From a checkpoint of a small mixture-of-experts model trained on Wikipedia: 9 layers, vocabulary 7829.
Below are experts of layer 5 (counted from 0) of a mixture-of-experts language model. Rows are named router (the router's row for the expert), gate (a neuron's input weights, with its number), up (a neuron's input weights, with its number), down (a neuron's output weights, with its number) and show model dimensions 0-159. Each number is 50 + 12 x the weight over its row's rms, rounded and kept within 0 to 99.
Before each expert's rows: "raises" lists some tokens whose logits its average output raises strongly, later layers aside; "comes after" lists some tokens at least twice as common just before its tokens as in all text. This comes from a sample of Wikipedia text that the model never trained on. Tokens count by the router's weight.

# expert 0
raises: ".", "-", ","
comes after: " the", " of", " and", " a", "'s", " to"
router:49 48 49 77 35 56 63 42 61 47 59 50 50 41 49 71 29 31 58 41 60 56 51 55 65 61 55 36 40 56 31 60 48 46 52 59 65 65 64 47 41 61 61 44 64 53 48 49 34 50 75 62 30 53 53 49 43 42 65 60 66 36 63 37 22 45 38 55 68 50 49 46 56 38 40 45 38 43 53 51 64 49 54 63 69 30 54 50 38 60 58 48 55 70 38 57 39 37 47 41 52 72 30 69 51 68 59 65 53 42 49 57 43 50 55 44 57 66 51 61 31 58 71 58 38 36 65 14 59 56 59 65 53 43 55 71 39 70 31 66 58 35 36 40 38 58 28 47 33 46 26 39 49 54 51 40 38 43 37 66
gate4:47 65 37 40 56 28 56 49 44 58 69 63 58 56 51 54 47 73 55 30 54 52 52 40 45 49 50 54 46 45 49 45 58 32 45 50 62 67 48 63 61 46 60 61 55 44 38 34 42 32 27 38 64 66 62 39 61 20 44 43 32 48 58 42 46 45 54 54 57 42 93 37 56 51 49 55 45 64 81 54 80 51 61 43 62 57 29 60 44 65 37 42 47 51 44 58 47 56 23 45 32 52 49 44 77 39 35 40 60 29 53 58 44 32 51 44 50 55 47 45 69 45 59 39 47 53 53 38 47 67 43 44 43 81 66 31 53 61 53 51 72 38 58 46 61 67 58 46 47 47 39 42 53 43 49 56 24 42 62 29
up4:51 58 52 52 75 48 70 43 55 42 42 56 55 69 50 53 50 60 53 47 56 41 66 58 50 59 51 41 50 28 63 49 60 45 40 27 56 56 62 54 56 54 44 50 62 67 50 42 33 36 25 37 38 68 41 60 57 49 65 74 60 56 54 52 60 57 61 61 60 40 53 45 59 69 50 48 42 49 56 58 51 46 40 73 54 64 51 69 33 38 49 49 43 66 45 74 32 57 15 69 39 71 50 43 85 38 51 60 61 33 47 43 40 41 74 59 33 50 36 61 56 52 51 56 55 54 40 43 56 67 73 38 25 64 38 53 60 48 53 54 60 67 51 47 72 45 68 32 32 55 24 36 56 49 56 69 41 48 48 41
down4:38 54 45 57 46 42 40 31 39 42 41 57 30 58 49 37 60 54 54 32 45 55 38 51 60 73 35 52 34 52 59 61 57 56 46 66 63 49 44 72 39 55 41 41 49 33 38 42 41 31 48 48 88 57 36 57 57 60 38 60 46 41 65 55 79 46 56 53 48 60 63 58 25 31 46 62 59 49 43 55 56 49 63 51 40 42 27 80 49 51 30 54 43 58 61 58 37 52 48 49 27 49 76 52 51 34 60 54 36 42 83 40 48 66 40 62 40 45 40 45 66 32 53 27 35 56 50 40 31 42 42 59 35 61 30 46 39 46 56 66 55 46 47 51 65 51 56 28 43 47 40 32 68 49 46 49 35 42 30 41

# expert 6
raises: "-", "\n", "===", "\"", "==", "S"
comes after: "\n", " |", ".", ")", "==", " ="
router:45 58 73 69 28 35 42 72 59 58 60 41 47 45 36 54 52 64 52 57 44 42 53 44 76 61 65 50 53 41 55 46 66 46 52 59 56 72 67 36 62 61 09 47 47 53 49 52 60 49 55 43 38 49 66 43 42 51 50 74 47 59 46 57 46 42 37 58 47 52 53 46 54 40 43 24 50 51 64 36 36 42 47 49 43 58 49 40 36 53 60 52 43 73 53 46 59 56 30 56 64 52 43 76 57 67 58 61 31 41 60 53 43 72 56 78 50 70 60 64 49 66 69 30 53 36 66 38 50 65 59 27 38 64 46 39 30 48 60 56 58 57 45 56 61 60 67 24 58 56 62 46 67 40 50 34 35 69 44 58
gate4:51 30 46 67 79 56 55 59 35 44 62 42 44 64 46 56 46 36 50 45 53 35 75 70 52 58 53 43 49 34 64 56 51 69 56 41 58 53 56 41 50 69 40 31 56 59 49 66 80 61 36 71 76 53 48 44 54 68 45 46 57 44 32 45 31 58 44 33 32 42 62 48 54 39 32 40 40 46 23 53 43 64 64 49 39 67 59 41 57 55 53 41 57 47 37 71 63 68 59 43 69 68 51 52 50 46 53 59 74 44 47 61 39 65 63 51 57 49 55 80 64 39 66 37 53 55 62 57 34 28 41 64 73 49 38 51 47 29 66 33 51 33 37 34 50 40 52 54 61 45 39 53 47 50 48 37 56 40 51 49
up4:54 47 28 76 69 44 58 44 48 45 60 30 45 68 48 67 66 41 44 39 43 35 55 39 47 64 54 33 54 40 51 45 51 46 44 56 36 60 59 42 76 71 62 26 53 56 54 62 71 59 32 61 53 51 34 39 47 58 41 63 58 58 47 46 48 50 25 34 38 48 76 47 43 56 34 49 42 43 71 56 45 51 44 54 43 62 67 47 54 40 58 47 38 31 46 52 44 35 62 43 73 54 45 73 24 41 39 57 64 37 64 43 60 61 60 63 61 61 42 53 47 22 50 51 36 61 63 63 43 45 48 55 87 42 56 27 55 36 53 34 54 42 43 48 59 52 58 61 63 48 43 37 41 49 48 35 62 30 47 77
down4:44 60 46 44 40 40 68 41 57 46 47 57 56 31 45 52 57 62 69 66 26 54 42 29 42 41 53 37 50 67 47 42 40 45 35 52 51 31 42 41 33 49 63 51 50 44 44 50 48 36 49 53 37 42 34 44 60 35 41 68 65 62 63 47 54 45 37 53 64 33 59 40 43 44 57 59 65 37 67 65 67 36 40 47 37 27 37 60 35 30 72 49 52 50 64 46 47 30 58 56 54 44 60 33 53 38 37 57 54 42 75 42 47 44 55 46 44 47 54 31 41 57 22 36 47 31 46 47 51 66 74 52 68 55 69 12 49 63 34 47 73 54 42 49 48 47 56 54 57 61 29 31 27 38 37 39 50 48 48 74

# expert 1
raises: " and", ".", ",", " ("
comes after: "-", "\n", "|", ":", "==", " •"
router:44 60 56 62 39 43 42 54 53 64 67 41 43 86 51 54 29 59 58 48 52 55 47 71 49 47 55 51 51 48 60 63 68 44 48 65 38 52 69 41 38 57 24 46 45 41 50 52 53 35 50 56 23 46 59 51 54 49 24 55 38 55 47 44 41 55 48 44 52 44 37 61 35 45 52 28 45 26 56 58 29 76 44 39 62 64 43 27 43 55 52 37 56 50 73 33 64 42 48 44 51 53 56 66 40 68 56 61 51 60 58 60 48 39 41 68 37 71 57 61 43 59 44 56 57 36 76 44 77 74 41 27 56 49 43 42 45 59 46 65 48 66 46 16 42 52 46 49 40 52 30 33 56 41 62 39 44 74 42 50
gate3:38 50 45 56 39 45 71 29 59 51 36 39 57 67 44 65 49 48 76 75 56 58 65 41 64 69 52 42 48 64 48 48 52 44 48 51 54 43 70 48 66 62 48 53 72 61 31 66 24 40 67 69 70 49 46 59 46 48 35 51 47 47 68 42 41 46 42 64 42 34 67 49 66 56 33 49 65 41 68 54 35 52 70 52 52 54 69 40 59 59 31 44 52 52 50 57 59 31 46 58 53 54 44 48 45 49 39 48 42 44 40 34 36 36 30 56 50 55 59 44 46 48 33 70 47 62 58 64 71 47 49 58 52 31 52 40 58 57 46 56 45 34 33 81 41 35 63 40 62 45 46 49 56 49 66 34 33 24 21 27
up3:55 52 56 51 37 57 45 47 55 42 12 45 48 54 28 50 40 47 25 70 72 31 58 68 53 33 35 63 34 45 34 34 70 48 42 35 44 59 54 59 52 28 50 54 95 29 43 53 40 42 39 66 59 49 68 51 62 57 53 37 59 65 46 45 52 42 39 48 61 55 44 41 52 48 41 52 59 53 37 81 64 54 39 55 35 39 47 55 69 60 34 32 55 63 62 34 46 52 49 48 49 48 48 49 44 23 63 50 61 43 53 49 39 33 67 67 56 73 46 54 41 61 45 32 39 57 68 60 66 50 51 53 37 58 43 54 31 46 56 50 36 52 27 66 34 48 41 54 55 55 56 59 35 48 55 48 68 41 44 49
down3:53 42 58 45 33 24 39 63 58 55 14 55 50 69 52 54 70 61 28 63 58 53 52 30 52 35 52 58 55 37 44 59 56 60 21 52 52 52 38 71 66 35 21 32 44 49 60 47 51 37 39 63 46 62 28 36 55 37 33 30 62 52 38 55 33 49 46 58 53 66 47 47 34 50 33 30 52 49 26 55 60 59 47 56 46 58 37 46 39 36 63 45 36 46 63 39 46 65 40 59 41 60 50 32 51 73 35 52 35 57 49 40 62 56 42 29 45 54 50 61 47 50 35 30 53 49 43 60 66 50 50 68 33 56 48 19 57 64 44 38 45 44 61 39 53 44 59 42 51 58 62 48 76 65 39 54 50 39 40 54

# expert 15
raises: ".", "us", "um", "is", "iv", "ad"
comes after: " \"", "-", " a", " (", " un", " The"
router:41 48 43 60 33 64 31 60 66 41 52 42 52 49 44 54 47 54 57 28 70 67 48 36 49 57 66 35 32 50 68 55 58 53 58 36 33 55 61 48 49 59 33 72 60 53 53 41 23 73 65 53 42 47 56 67 47 64 45 44 60 52 68 45 51 52 35 31 46 25 43 70 51 31 23 54 40 52 65 60 39 40 60 54 60 39 52 42 49 51 61 41 33 57 41 39 53 49 33 41 86 56 57 59 38 51 56 45 39 61 43 45 42 71 62 52 37 56 68 50 51 52 55 47 53 39 48 45 54 65 38 49 29 45 57 66 61 52 65 34 69 45 28 30 47 69 61 25 64 44 44 46 23 54 44 59 63 42 37 66
gate4:53 37 45 29 41 65 18 64 48 54 71 41 44 35 34 50 40 64 35 45 55 66 52 37 77 54 64 30 36 34 47 70 59 37 82 58 44 50 73 39 72 52 60 29 65 56 67 52 42 53 59 65 42 52 73 30 34 51 42 41 55 45 45 58 36 52 24 50 51 39 57 68 52 46 56 55 33 59 29 63 45 52 60 57 61 45 57 59 65 49 60 44 54 52 53 33 49 37 51 61 62 57 56 39 60 27 43 31 40 69 41 36 51 54 57 53 28 60 59 55 65 58 56 36 59 66 48 62 54 70 46 29 42 58 55 64 52 57 51 62 66 52 57 49 45 47 27 62 42 50 43 33 45 53 47 61 49 62 65 55
up4:39 62 43 50 59 45 39 55 30 50 58 60 60 74 44 60 43 49 58 53 30 62 60 66 39 72 53 57 55 45 38 58 39 53 54 41 45 53 51 25 34 51 59 42 47 49 64 50 47 56 44 35 26 54 64 32 57 53 46 40 45 64 57 51 70 62 62 48 44 53 43 51 37 27 56 36 44 54 41 59 52 26 40 60 40 50 74 44 49 43 45 54 43 35 43 41 40 58 70 31 44 53 48 46 64 66 80 34 55 65 59 65 73 53 31 62 47 38 41 39 61 39 32 44 51 44 53 45 63 33 43 61 54 53 28 40 54 35 67 58 39 64 36 46 38 61 71 36 20 43 70 54 31 49 59 49 44 61 67 85
down4:51 70 46 44 45 39 48 26 58 47 53 46 45 47 52 59 47 46 78 57 60 63 49 49 55 33 46 44 16 70 53 46 77 64 51 54 59 72 42 58 50 35 55 52 33 60 55 58 50 47 50 41 63 48 70 75 45 56 50 48 36 35 67 44 44 27 44 43 43 44 63 77 50 57 18 76 34 35 53 45 71 48 76 59 30 32 42 49 51 42 36 47 48 35 48 47 49 52 49 48 52 66 35 63 32 33 37 50 50 52 33 66 44 59 71 45 59 60 82 48 55 47 59 46 36 57 56 48 59 41 61 52 40 52 58 46 55 50 28 35 45 44 68 49 56 59 60 43 75 63 40 42 36 34 45 51 53 53 35 56